{
  "balance_bias": true,
  "decay_shape": "linear",
  "train_tokens": 452300000
}
Below are experts of layer 3 (counted from 0) of a mixture-of-experts language model. Rows are named gate (a neuron's input weights, with its number), up (a neuron's input weights, with its number) and show model dimensions 64-127. Each number is 128 + 24 x the weight over its row's rms, rounded and kept within 0 to 255. Numbers have three digits each.
Before each expert's rows: a language model's description of what the expert responds to. This comes from a sample of Wikipedia text that the model never trained on.

# expert 51
Description: Prepositions after nouns. Prepositions, mostly of, in and for, following a noun such as area of, district of, member of, city in.
gate0:090129108152118127126162101167173119136172111149154143156159126093103131149138124088151120150106159084123119140126097110156120106120127112133109160128095107168127146100132157073151108108202151
up0:124182121148118145157122158143109114127154085096125132113117115105163122121118105141146138141127108091136077146142064113119118100127108167092151152135130102128132135147184123164120128122131129
gate1:180087127103140163145112148136161121157138147132102129118150115131126152092110114128115158108135122084104143158166079099167082129144184148094177129150124104167105146124125162140133119075100114
up1:179111149120098156156161141112188113140128168160095144115151100076104130121146118132129151162087139128097129120145119113144084124158147147088161147149116105188108160138118126089123122092149098
gate2:124131116122124131127123158101144103082112089159198128132123098131181177123116171120121107103147114101135159150117112089122122152161097105114122101169109175104110146113105127092139096166156115
up2:119072143077161109138170144128109127118104103123140140123144116120128158122134149142142096158154125104065148141134115132093108159159129131153108127149140170128098165144133134131166146132155138
gate3:117151137139069131127145160107159139121123129172121112094147102178118139138159084161113126148089085104117120113069130116135147149131157142113136158144112127135091110106152117160178108091152126
up3:109133157101127145146087158154113102092152096115174135157126052132156104125094146151139116130098154131145131148100094118129115131161136132110123120140097119118121118080130137144096117108120131
gate4:141119141087124125114145111155134091137120130151156110119142136139179117120117139100103126165104084096188137087089147138176114111141157132145161155149102126150148126104096126126135098133145138
up4:119100140121128109132121147150133129156130114090085109133105098121106175153138106133145096136140111164110121141172146152177095145130116102122115094141156148133111124155182119119178116113128106
gate5:107128144156146114151143108076139129136132158122108115143105136128127143133118164134143129158142152140118099163141135145151136140095130105138133150154111085167177065112150124079146141097102125
up5:127129140102140172177116127149119153157139099075143105136123079119091127111131133149116131156084132106107087142158073116160108139168142166135123087143122094106124110132135128144160095133124099
gate6:101213101143128166087103112121139167158183142130162136122149139141076136112141125143116143128081126091161134101140160154113125150103146116120133122100144122176169137157115159158105126138104129
up6:154141108129130147159142107095124061144115122125133126156105174117143167160128082139108131109160137168128130121164105126165104114113114117130147148118115090125130141153105125093124152141162094

# expert 29
Description: Clause-ending punctuation. Semicolons, closing parentheses, colons, periods and table pipes ending list items, especially in production credits and career lists, such as producer; and 2022);.
gate2:141116098111176115151143105166100114148158110129145147114092139082110163171097151137121130082137127120118110137161113124163099144141140084137133161117145115140127100137135119181145158147156088
up2:111114155106102138093100127138126131150101114083154084141160129144107111081113159133062099162107161122114151150137157139168138118123144092122109128157114174129187171129116134106162118094091120
gate3:135140139197150136090160082125118141134133145162114104128147145105125119131123155116129131104130114086077133096139131119150110141163103116106120092113132110111144128132140119173120121126187149
up3:080121139101115153126121100156135124143110099161141129125142087133144128153113101111133151148095086140140125151131137133101155102153099132117087133118140170120141112164131159151134116153143123
gate4:124111113116133125141140144097125100122117196118133205120135171077102137110180132147130119156122149122157079116078124136100146150115153119133117124130142183125131088122122180126119135164138138
up4:172173130117125116134145158144137126149116160111124177131096106127149136134058104081128126117125110129102132106115112119153106077128120159090126155077133070126147142131138076093124144095138140
gate5:129103115109151116136136100132127137146107123102135098140136109136149120137126187113125197133112156106098141087139129093065165108102095110117155131175161102131102153111122127125133131100086141
up5:139118132102138133144134114122160148117110102126166108116175116120143108136162158136126147152112175138109132137140137082056146123109112141129137124207170133154113117148131163112168109136114130
gate6:120111117137108129110125142120133123124144177130124120151168154151128164150114108154112089077099125138122152126133143137135118138109155155067145135177142124137109157054128103124095158089084132
up6:148130090146129147170136121136110148120120128158098123114107110123136157136132159167101170153146155093101104124139092128109121136151101118134129111118100138114144109176103134138148108130164092
gate7:119111120149142126150111122120150128124146130155194170142129125136136104106118133178157139171147107171122156105115116125096134101152083163099129154143137092143143116116149120112117117126136160
up7:133137151118180159116152165155163101149124137094122162159141110105121090147173133102096084132152113179144124127129094137139126150137132115125160094123128156076158116136177150144153120160169159
gate8:107073148136163108115125077146120139157172131131085140129113107123128153131143139124070115086169109152131125121121161133091158155169134095107118123130100136129126090133154108129097102108144130
up8:082102137169105129132126141139138104159110123125128124164120145145107160113103114164165161126069124144114115097147122149147132127152122151129122141123114131157115122127124118107160116100170134

# expert 3
Description: Common nouns after determiners. Singular common nouns right after the or his, especially in naming contexts; also slashes in fractions and scores: genus name, song, 1/2.
gate0:156167127149174164128169157107098130129152172105151091101129132151133134072131094149105129170098121162133152130119155152151170122118120136104145098143112174118091125133086060104127103187111139
up0:132174074112124109134104107090112155129116114106163088111153106180165123102135108122105149147089115131113090133107132135108153113115122068127115102110137127172129118137101106127138134150091116
gate1:119118146159128170106127152123155108088128118142144139147128144094097141149126095146132135155182125136125137141184088141181104094170146108119159141206141120147117093120102156145161129122096163
up1:088090144158115156103117125157148148118124103141119142124138176138084137133088115172136119176127130139159145152189114137131139112122136125116180099146105165123125121107143148142146102083129110
gate2:144122120145144084107134128164129106077124107124141117129117142104158101136147155162155156135131136150136141146148114149171117104149117085115100140200141077130145140116077136128114141114156105
up2:100133103126130104144112105127123127119105103125144107123155165143068192175091094103165134169135103150124142135144138118117097122113132133142122130085108156183106121097150137097124111131174180
gate3:138126143144126097173136129152131150092166160123135101154126154176111183143142122128117139139098113187106137115119159111097123147124183147135124133123169137186113140135128186136092154172121113
up3:117090107146125117156130097121130116154136119122138136141122143105174126131136139140177149091126163120130093104110151132094133120165126141124151152070140107112178078127109133155143158115139125
gate4:115120138105078140146127066103131161145135123168113146156157145106102125107107108152118119143124094186133118112165113148137123142165115110106112127146104115101155080149115166152152132152097118
up4:155139123137118136128139087131117170155164119125137156130140122119138142099105116151104120132143104183123087087165139119138096143130131141129155122147140085129176094136174161163154084160100142
gate5:150177114120125118144136117120072150119135157110176086126108099159106104146130183081135157110138095121110121140100155117138149117117149160112079106144145126111075176141134114099134118130127108
up5:110138148109117125116121129126155118077111118112120137154157139103106169110089181106152163124197077138140137172157141114112112128121083153100121113135121095108133074155163142119118141128137145
gate6:110170123067109154122142112110122126169125079133141136135132108133185105134139135139145147125144108086123142122175126145151135147155117142155139146156131133119166124145154150132148107138127134
up6:081114145157160102113096109110137135129133112114108156137114111089115173106148090122128107135088184138112092139130120108150098112118115119135138146125175092116081124149149150136145108118092149

# expert 16
Description: Personal first names. First names or their opening pieces starting a person's name in tables, lists and results, such as John, David, Daniel.
gate0:130115105114147127137145120133188127133110158101161159133137132182159167147133135135143080130132119130112172121149135130094113142138089105122135116113130099144141148118112151167099172087114112
up0:125171124123129102120131116135068102119174133125078095164120127136164120131099126134164155141105149128133080081133121126132130112135136160130078159128116150133135089148131106135159096141115107
gate1:127118080133078124084095147121157169145091132130128094116113175184102139163142136111134133131122134128127100154120122116171149111151158142148131169123121150133095164093107154156129135095133128
up1:113141098122121121120112161142083109121091131119151109131138152163119139171138084141138145127146105126127094132131118123182143116117181139147150139130111168101099167060131149139135158093132130
gate2:127157126140134084107128102079136114115113143124127140149148157116170142119128091114138150143133155170159148139131098145151133123164097111121167128095155107110126092165130130196111155120171135
up2:121109132101133122097119132139061153145128101120117125135131111114095086087107151114142120110095168123103126072118139104075131158111138166133104118164091142154119165113134141071102137147101140
gate3:139109155152115132126153164097157141143143105144145089159110089104134141122132146138127116141163151118117123113139174128131114186129114112139147132122122092124127130137120110095122093167118131
up3:114130115113126092175122105136105117075106119099124156171151104142107127123117130142123113100150110093139106115137116176133119109149110149100166123166138110150092120076113122134128157108157140
gate4:122109139106180103136110148125183113142081115131106155144118155119177145180140132131137122133095121162138121152137115096092122192149098108147134116154138120140139170140181126141125111120099163
up4:152147126137165077135120135142148117153123144141132126129111127093153149143118119128108133140131122155114141139141123104103150166126120110168177115157137119136157143151169111150119130086103184
gate5:106127141119100125108113143131157118148147110138154130179128145137110149187130119169111154137111133135132130161114149135136166115143116145181129128119154159133112173128113098208109139102124137
up5:102117123136105125125134146137138137139139139116178114170149135134151123167141124139122205127164129132134126123104149098143163080122154129165145128128124119131091143127130103156115146104127159
gate6:109122157088113068124155137150151177135147109125178114130134118121122127178081127101112124118137142102118152171125098111126170168113127118145133111156093117150144156139168107143154070107108109
up6:165157131153128102147076096114154132135118143162144161137142121124157144144102146128108141150075135101124128134108131121159094100098088077145100142127144133168130126113133162112163127102109148

# expert 24
Description: Capital letter pieces. Single capital letters opening a name or acronym after O', L', quotes or brackets, such as M in O'Mara, NSV, PNNL.
gate0:147115132139108153141115156129151136123096143160130122124101129124102160136099096094153123143112152089140111097137140154107129061152114134098109139202137113158158119137123093150100120112122127
up0:123120103126137137110136090114159144119109153149128144111122146139170085148177115110087104115156105183127137127122119113134109117130132098169161094098120156156109222122167163134143111140136132
gate1:118096129120111144146125147115124158109116146121121143153113129141098133148110106154070140176154103115148092095132133124125126135145091104097113157104108128113120130193124121146137153136117134
up1:124142150172122118158121147124121117146140166099143145133105104126118187122136123120144154144126169113132128123118128170095110127150103100142158103127148124127123163175123106178144161133129118
gate2:142135125116129131143130153163110128151132108106216126141125083135137149129119145177152147113190127138127159133123121142119131085121126080190135142131142134108128169142175137130090120126101128
up2:113119128134130128063111103120120118150138131114049157108128138119138142109140105107125111132096186125126124127167105136125097204141141137090117124143118099139134067106097124135140108163159147
gate3:134106109111098138135132153126131107170139135100153099124139130138099129128077179178162105109107111124131151150093122169148133159115101121155164121125114103148118117117082100100124182134107136
up3:131150163067132136130124123086131118181121109078200131093145119155126144112134093152119131134135102152192128155147103128144132185134059091153144144124118139150120123144145165105130168123116139
gate4:150178146129111127153164144166132158040121138146131092114160123074138137106126134121100120142137095117137106118124121107166164076132120133118123130117118130142144139097124151193101138122102115
up4:111081144127139108127087128103102120168107129143122166122107159144123121148102137106153087106138165111143133105133137131098094202100124158151105111130095134111130108179145112067161100106143140
gate5:140101158096115121080122142138143117076136096089162155130133106125126131159130128166166083078130139137149143140127121113138126209117113155122153092154144151139114182123150169158071153083118106
up5:113115140107132129150115105096101144138160118110155117118085156130133157079131122120124132132105122134110117142169115119103078085142132147112106179098084132156116107169114155120157106150141096
gate6:167129114139137135097083105150129162144080113113121131166147162115129150172168103095153124109163079151146150089145133121165100152099090092112112105126125155109131099158100117119145141112160140
up6:137141143117104091111132077165115158102142108117146142121118132131130106099093120129158143163148150101121157140128189098102188151140101141108126133126152093116124054096153138099111096122110138

# expert 48
Description: Inflectional suffixes and apostrophes. Word-final suffixes such as ing, ed, ation, ical, plus possessive apostrophes and hyphens in compounds like three-bay.
gate0:129157145126130153132117152113117156100115127094169094134124144140143160119132152166078152124120162153105152178159152160115131147100137091123062101115160151143108123135128098174102123137171099
up0:101129117120126159125131133156141131146135104125112147122121098166144141138107065085130118105121115093120137100127125048104086138160099153123144152127100117186138131137146152144110126090129071
gate1:137118103163081109122115164136143112142132175105128144076094116102109142163139156154138145102112098179144090124139174146125128184145147121155111118109124096109161127123111127134132098109165171
up1:096145133118146156121150123114103152151090149113128093147140128148142108160100171107139111147121154117116152119127137089168129084114151132130154132079156099128176119148113127094163121195113143
gate2:119122122125087112115142132128166159098138131125183106119097134185123109124076132130114082073120097085117132149134165150147149128106147092161122149116154095102137127081116128168161120126146149
up2:142084128136167127102096125121137120131094103101165107158172141132137105125115101149136136123120152130139110102116105168180136163116104113169117108144114150112129095116120122115103150172132149
gate3:164101151181159152119118121132088127101158176133163164118173110121123143122106094097125113089122133091156096152153099118130114142130110097161123085138109170158131099103073182097105121118118127
up3:123153123135109061102134123153145131117118102114134117154107088112152141145156136086128159152136151141106146118095168122149135127079115176122157093091155156119074143156119085127138132084150136
gate4:086094114138134137100109154151123091157150142107055120110114142139091094123116129114118104191122129119144087148118145130119134116128139136097096162122102114115126142133164132155137124138105133
up4:159134129138131082139138102118146200106154138156145140114111114142146129164127105127076144091142111126132181101127084110120138093094114121139155125146145150117127094133072142120105117132168130
gate5:099113117151106125137122122151158158126121137180113093122178115143089092170113147160096136145128165149114113117130127093094130151101110086119122134090114104091153103119124115192118145094139131
up5:116104119064184128133137154121109130126130140059162107133110118071179123147132158155101147117106091102120156125145121143090149142154156123125157128111148131130115115125126170124134126135162098
gate6:136097082105151110141127156171149139168152129123111102152113147116124109130136158131081108137101099137121142136141177101103095098127153136100193116121128094088143093153137091136135101111094093
up6:163129092139127132146135125164133077168155098169110117118154105106121139124094141115135137116090150129125146121111147103122145145131115122145125106140108083108093085123114130167065138093113108

# expert 0
Description: Place and person names. Country, city and common first-name tokens after commas, of, or New/United, such as States, York, Romania, John, British.
gate0:137089152130139133135086126125144145171120169154180138128131141144117166160154138181146132126090136185140143182121147125118111106123146169138126143090124121126111161167109112129125094119105120
up0:112174103135108129141177126132120115089124097099081105128123112127137088123115126076111121111177109072123113082120104121114130143130092099106091100163114145115125119110137139121130168144141132
gate1:094117116104131121144141135104131129148149129105166096145097149127115142102177147093117149156139127137124103112094152089114122155155126136148125148075085115122159136162154115115156106176110112
up1:114140097116136123114127094106138130150116112146132090149157120131125094161151163141127124150178152121134114143117079077142136169161121147116114133115147109117156117105139153108147081125121159
gate2:160126096126125098108157149130090172108135116098143070101122139136135150130120132097116123157129115098101137107123154089100159164152126125158075111111144135110136154144109162153151132109132143
up2:154111139143136152142083094139098126147106151167134103139118109131129144111177140133144131122151123151082140158124139147171099130086159075128150177095103108116127154105108118130123141127148153
gate3:126119145089125137141094174110091125151107132158154100127120130104113140128144093153156128152178109172081148113116101105119122176118150078154129122125105121157159119177159111139126087154127136
up3:103104109116125128163101159126106144157104136139165108145131135073119155146175134132139163150143136123088137143126141140115121131166127123178139109097109143142132120184124110114161077108121131
gate4:193129123129156126135133123150091135097108138105150140162122100134116150165128135157146113110092159158098129111124132141115114186158123140112143119120159138146144075126139135171111135102125113
up4:103115125105133109134120192132177092112139104158126151150147127116130103127131101145097102140134119144161116118084120149132120137163116172139129137156111118116133148128090088111123130114146104
gate5:134115142171114106185141158136156139113139134131134146121140131154114117160100111136118108159170104150098175108097094116165107096128146139094159129150136133099127112143116130143145138109104095
up5:136088099135092107144106148116159184109141153124146165127142123179134138116140105156093127123154160108092120121108119125140096141132125159127153124110142101162140129108103129138158160137112122
gate6:135139142085152114118116150175100158093111184117127130138120164112127145113142086138107053144130132179115149139163104145135095153123111114144147142135117132130106148137132113141105156118096156
up6:127162133143116120115134141179146106119162133163106135148106126127118126145103059120137114141101140148122098152169122144158099106092128097118159135130134125127112132116132127192123138113131169

# expert 59
Description: Adjectives and modifiers. Adjectives and quantity or order words before nouns, such as first, other, more, most, high school, historic house, eastern-most.
gate0:161135155137112117110119121166137105129106111177089158108165192123126146141091159132131157133124114176149157147107162105107132146128139150161118128157147102140106111138128106108100135117123162
up0:120120155143120144162134141136117119113146079150103166149142198123118123146122096121131173115113136152114149151131152122135141150138125113181117162146129103177105095115116123092156123130114131
gate1:125108144141129126102101151188120166135169060136123164127138158163121132140112178133107143098140152119121159134124125107128115124121151079139150147151141102102138126140120127155123148144119138
up1:125143134118115115116121115117125120166095132101109133118129176084102105109166143114127086158159119173138124139092108184113110161120121151106076082136135107118141136136140133089077131097143094
gate2:137164120145102134136113102144106127120135146121153079116120081104151112149118132153119125127106104140120129140143143155128133204106115100109175162156182126142136136109155146123113125102104113
up2:181139126153146142123134133147221157148107137101112125149095141130099157125150135110088129148129084134129119130157131108115098120121130140086100126137075142105125104127116107123151089149151154
gate3:157119150114122146132155113149130087121148132128144121134140175121111122099147122135153143137164125161126131092145097114102133187117120164122134145143091162122108118126169106116108151176147121
up3:106159117122093112121117096161122120122107141119085106155144103152086157173130085104141118125120122151109106112141131164129154146146135140109150110142130101141116107136171068167106109125128165
gate4:144119114156116117112106186159075089122096121162153127113102132103104159160135142135163148120091111142107135116130147159136139170124159087158105122093091141117120127139078093139140089135147146
up4:104122130118134105106161119103187163150110108118103136146159085155144100144103103126102109151176115131155131119098103119154134118092122138088129151122169126117132210077172144133100121124160095
gate5:183138123156122144175159107179132109131109124148110100142148149129130115158116135101113158172126122172106138129098147137099124117103115106096132129131127103137098125172172093147121133105178111
up5:140139141101086130104120116108100112148126165135111153125148095136134159140164110121139122111102112100195111145150127105158079147146157105123124157119125126136188103143113151115132113159097095
gate6:137128134106111090103124126093183115125138128116127146142130123157112117133112124160096087111162148187136143134132157081143102159146108153134128124120175151162144095150082129138121120123136133
up6:131079162096072112141160105099083103135110125118104154148145117111134146183147120135134111113167146140151109113109090174138159121131126156138099121110146125147122178123139136137130137126113128

# expert 42
Description: Indefinite articles. Articles and determiners opening a noun phrase, mostly a and an after is, as or commas, also A, his, its, no.
gate0:176127106149140152151169136094143140112117184106122155140151133115131112149144117118086124154144175128112144119128096076128129101100150129106096202149106120114157155140160112171112172147127118
up0:146089166144100095088061112138103141154118120135090135103121104121090159106132118125135157128107127118104124127205104164154137172092075157128096128155108157113105094142095137101158114096157143
gate1:130115141136154098134121109106162149160154133129123126116147137176119135128103155128167099097100114092142148155089157146056156187110129156151141130134092134151095096130141147136150152113093159
up1:089121141128155124141131106160091140116128102152102155123093107115114171141140107103123135083111135150144129121144088149104082180132122173116137149092136140163135174143081124108126132127191151
gate2:096099110112133119095109135114131101130163121087174092146132136119137154151151131122145127111118100120089143138150117150121175148133078134115103162133130065137180124119152106142160135112113076
up2:127137073144132134156164171174137138119149136094188135102101114144145130110129159147090117149161122099138082092121090133100109116115110089118121104147139105118133103089104172130093170120118124
gate3:147119104147109118123101110154114147152135204116144122093102113121121147113116132116114131119122118152070133107150123114110114147125132124113135102114170133107118194154090116167176134117122107
up3:103122135122143104138129133129124105184127105140115098114172132179126124124090111164125119161127132144144104133164178125156124127129116112100107161139139168099131162129141102158132096126151098
gate4:102113103112132120179103170151130095135106136120164129075119126121146146124158158113153146119134126173111127161134138141139115112142127126153101161104138149103127157140194165150098099120156144
up4:086125127116121123148132100144157110127157101117126134103133161115152138130180090159106154111164114137177114136097068175131118116140127109139135177127128110133147125114163174119148149142145109
gate5:122107112128131081119154158144123141136129126139089183103150119125123143100092139154173147111104103121119172108153175124130099109094129116043114183147164108145127129102109132104111127100083088
up5:096135138125126122142175175172138144122087096145123140157138088162103099124103122101132130132115088165114133097130153109172139092170121130118141121089120146114105141134125126167138103141110132
gate6:136104146111122140120115138124088128084075137153114136106129144136116117144071139126143153169136092132084150111095143150119132111156121100131073092174132098156089129143094137115129144125149104
up6:157116123129166193146080146138102128152102146159087146092082142107121139171140138121127116176126106143140102125166148123126147132125108100157129117136113147159071104129145139140101122149164129

# expert 60
Description: Punctuation separators. Colons, opening parentheses, dashes and slashes after labels or numbers in infobox fields, times and coordinates, such as Kingdom: or 18:30.
gate0:099100149115111125094104103127147132120175095141127115143146186141126112096099146122151139121165116155181081133102148078134120162072139131129130155099157106118150122115130097131100139153147132
up0:056128167103099122117092112128123077107145047145123123140134134097140139106137146129129104146154106149136132129123134103124169153092114132100142131075139114123162087151098132099128142124143136
gate1:173071145152179144102129101121131160124136125129123153159163124126168141093126121128132084131131088146114129144150129136071113132106121131127145149141078159092127100115099111112119147098130124
up1:162097109113142114156140117134108078087165099139113130135182154101150168094152119142112140120138121110110137151130135132136119121134122105119148161151138107164119110100116137100091121131139100
gate2:147098137142160117114103116109107121165119129150115099116128126131179112139082136124134142125143117150103084137118110143147098118113134131126135176127144132129180125148095171121127187160111136
up2:094087144136114125117104131071126149139098097086133130107131105178121143078128125098146131117156143128076132131162109104068171158098131121148123135184105140114100151133142117097111135114140159
gate3:105122127155128113149170131122121097127077103112158173109159079121092068147100135118125132110141127085128167153118101121117094103143136124133133168132141098124085155154177115138118155154081123
up3:094155113129128142104082102135164129158157147157117169162178132177145142135137139131122115093142083152098128134064127134106131112108180131138172113133149115134186136132164100142120136115153107
gate4:160121109134162162097107097106140111158127150101157172136135139126097127094129109147135120169120095144124096137136090131149135140102126110096112145109119156117105149105097134144110165109134093
up4:176093129080143139115114136114129138148072118127120124075110100110103143137135126108148137128099164120130123138167135124143121135116158109148143139089162134139153105113113171137122124166126125
gate5:085103164143121134106131144118111158161147130134156096154126117122173120131122101183127101153115124156097165155134133153161123143145096115070108125131164078147137152103118080110122121114131099
up5:085134166140134078096073150120115109113127139139116163117100124119118177128130117092127135161150101111159106132135139134102115140146134139127133142147132123142145093140140140091128138109089161
gate6:147123110115144127115130108172150101163119160116147122078146171150119099164114090111179102134091145104137150114101124163130130144110137132121107098144118172149121121135133152114133127109129148
up6:122152141113158105105150076146143164102150089118140112163120145102131142101051116151132139097112116128170180149093112088102102121129142140143153107125097098122144139108121097115132111120115096

# expert 19
Description: Words after determiners. First word after the, his or a, mostly ordinals and adjectives like first, same, main, final, north, Soviet.
gate0:119113127128105130104126141183100147126124155123083117138143133114118146116148142133090152133127081178124120134135172145118124072121148106133080113154105121071128111162110142121105097138131156
up0:125150144110077151113129132066143116119117081156181126098175105115154152119155142113135108103132126115132147144118120108121091193121145144125141105109162106122116120116179100107162161163127096
gate1:138098136108187185119165095112085178147149110148167149126144105142137097078139137118107099103131103120158141093135149167141121157148092127091184117133149143151142107145149150141143119116155111
up1:157121133132126107116096114087120137166156129149169127153138148129121161122169137122161136108111150105122170116143112136117108145127107176149126093123114106114090124121154120082102118163142140
gate2:138136119159091089111117108116168144137121129145160109123179144091100161146134089106105115144118100151137125119116134149130119102097127120141119140125123151149158107144110108159156125131126101
up2:106127128121138103126146113132114110105106108121154110158173105171091131153134140164079076110113173084125113157078115140132137166104130159101153093107143093117081095159139140131104148099139161
gate3:109130158128130157093136132123129149115156173145109058093166188100128153154142125149133107138105139132139109118142120122131150159102115141094081106108112142144094135124109150090151141133071144
up3:107127143131128159136136135123094145145120134104076136117142185148149140119145165155113155188130123122130134075110182119130111162168115110168134116151138160134112122147125184118106107132126163
gate4:133153160151129149116136144122118112101122161124107184187116127143109124109137141181123124158088112150083138105119130154106162147151134128118135141132114110116097133105107136131112134100125128
up4:101132103119126106118093122099111121142116111108181099150122095123135133113110124134142116134156119089151128120115158129125171143105152159108123099109135176122156130154118134115119109103129107
gate5:159146123153120094136112092120181163134129131071151149131109112165122122121090127132156152137124158137086145123145138152079129163122125141117140109167126172143146158118127125133132132118124131
up5:098099140154162086079111159149074149158117147179116121111127128119141154125131124147130119125137110099115098136170165157139173120140162124107128172120141132142113119135112132150138156167137119
gate6:141159123154151138114137148138181129106099095134138164142154114107142107111166151138081144132101166131100149131130149123138150096156141149112142133141135139112098151149085129143130106150130061
up6:110158125105104158057116178117137126121099172088089105138149114160118150172118133138170123131117106089107131157088126140155174150132110113146115095118159132126179110121068116138106147130115124

# expert 14
Description: Measure and record nouns. Nouns for size, time, number, age, record or career, often in tables or after "in", such as size, Length, record.
gate3:137133092138133108138156096095217139118111108112147081147115148171125130130147105087152142106101132105136160115115127115144166096142132105147115161117103122116091087137145156178157106162091136
up3:120152144088103110128132133133141172154101112106115089098132102147126113115141106150124123189132168147098097121168143122122163129148166131121104136117157147151095107149107146110134113119117173
gate4:110088146112142098147149153163046172122153101140183137174133130121172159167124099153135119131140133139139157131137128155095143080134132137115120177097190137145109093119122149103131110133146099
up4:110133097161151098140138102087164151111146120159097114145143097127168123112152162150185117147114097127108135127149087084133161164131120167116124126140168165147128152129149133141142157121115106
gate5:124178090146138153145137104083168170150124156160153160123121131125098171172163133169151117165131156117123132118119147149131107149106137116127132128171116145119107073156151113139125149116100156
up5:108149105105111178095087149126091114178123117099151095128116146148112116096127154145160137118092117081163138079115116115143128141122133172101096118143150146162133145155083139083107111147143107
gate6:148122120127148127102160109149132121112144199160150165122100162147089099136109153094076110123139151167150135128151120122133159115106119094087125118134124127096121186091133077141126100125157082
up6:122091162136100114092127167127127109121122069164136108148133151092140152126117151119083126120120142097130124157151111123146162157109160116149113130077112113124122104139138161157118187114129149
gate7:147177140167128121141097133113190155132119154128137073124164121139166106151162093152122168148096121170142124118140120160144120153164096127148123128130099177129124147141146140137139119154109114
up7:130107129132106156175149137126167140135154124092147089118162120124138118121101128126157119130103145138154154128159139148127172161115093133173165107173166129166126140135124192161125122132165123
gate8:114111090115116173108081119107165115156154164118148125131116157084160118136119095127151137056120177134143104127127122122102095176112143126143120128111104085149146135119131147105134145098111099
up8:114106130143104123124133157151114118084086133128111134150112148110060122143131146123114121144152111153127148118161107076171162082144136064122130136098169115121101113125110102125158123141152132
gate9:116110137138131117151137172160094119130138107071079199137079114076144156068108125155100131116115130128115153141129106128118150136112112092122150130143101109084147124133101141154130138121107117
up9:107130134122173130090196104144081139107111098136115127168115135109105153098143123124129186134159143156091118133120106184115138147078108157116150159127137149072138111141138108115115131109120125

# expert 61
Description: Name-initial capitalized words. First capitalized word opening a proper name, often after the, a bar or a dash: New, United, University, National, City.
gate0:139071177148151145149132134112147138112068065134128166130120137103115143169143135165120100143166122146128150094143141086121130078136125142145088152117115103137115149101130143134132106116093116
up0:118085143104175106137174107123124094089089085142104131172118100110143125185133123120158091099147127114105103110119137124136161082124101139128086132132108127123147153041143132143112100118096110
gate1:138138106136106119116115141174102133112121134138127134130140175106160125143130117158147155151133139173127172138160126122143117142121088134150140126109137114121107152100131189161130170107134168
up1:116119130128128135145126126077152126163100126108099157110120090125097157121151150109096127141144123091129113113127121124111136139157180126116105139164103146135160101131117071108122109137119093
gate2:114099144095094101115136140122115114137128091131163110155090122124116164133098151136150133102084165140156159122113117133073151120136083155125138108145185093149118139098161116132121100138095151
up2:109103125151104119133162118110131158192161135139133138116143101188106151137138114189131119112128182096144125131132152131099135178137106109103134112121160154144132139158133118151138126133119101
gate3:093128128120128142132147126138137100141171081128112100155133134110157107134090146159105144128154122170141106189135111117155147151155090122112121122144145111124154125112101143150138126108084080
up3:134094173116139115129124081143067130148111087149154097136152135149166104124092147177127114142163111114106102127100121125156143136132129158101139121134143126104165153120122147090064156106144104
gate4:130109152116157110171138130163099153106144080148103147122129128134131154094102128095101078147136151124106125156114155148133123165117132106093141151130127127150134130109160109139163116088094132
up4:156175128147133128080131116126119156098149112106117134140120117113124152059125118077118085110099121134117091157120153152094141147111123115082177102116147115152087101116161152153108127142103122
gate5:158100143141148102111142088148154125123110158133139108126122132169122164100171102155111160098130116162060145125161149106175115130142137118113137180082130106142132137086132107172104089116119147
up5:129104125115112151168116173123099100159112144132099116114116123124092165079159159184118125161148119118137126143105125162125146132107109129099144112171109124129150136135087119172107180127109101
gate6:122121203154119152125135115118096105156142118133182118152150139118160133094172167164111130131154115134119166133087087118119136127105144130146126138091094139118135125142137111141113171138119103
up6:121112128149151165164120061122168158155116094124146128137125109140155120111140166110114122137118083135150149153086108127097122109151109142127127162125144151143115163115131111071118162118143099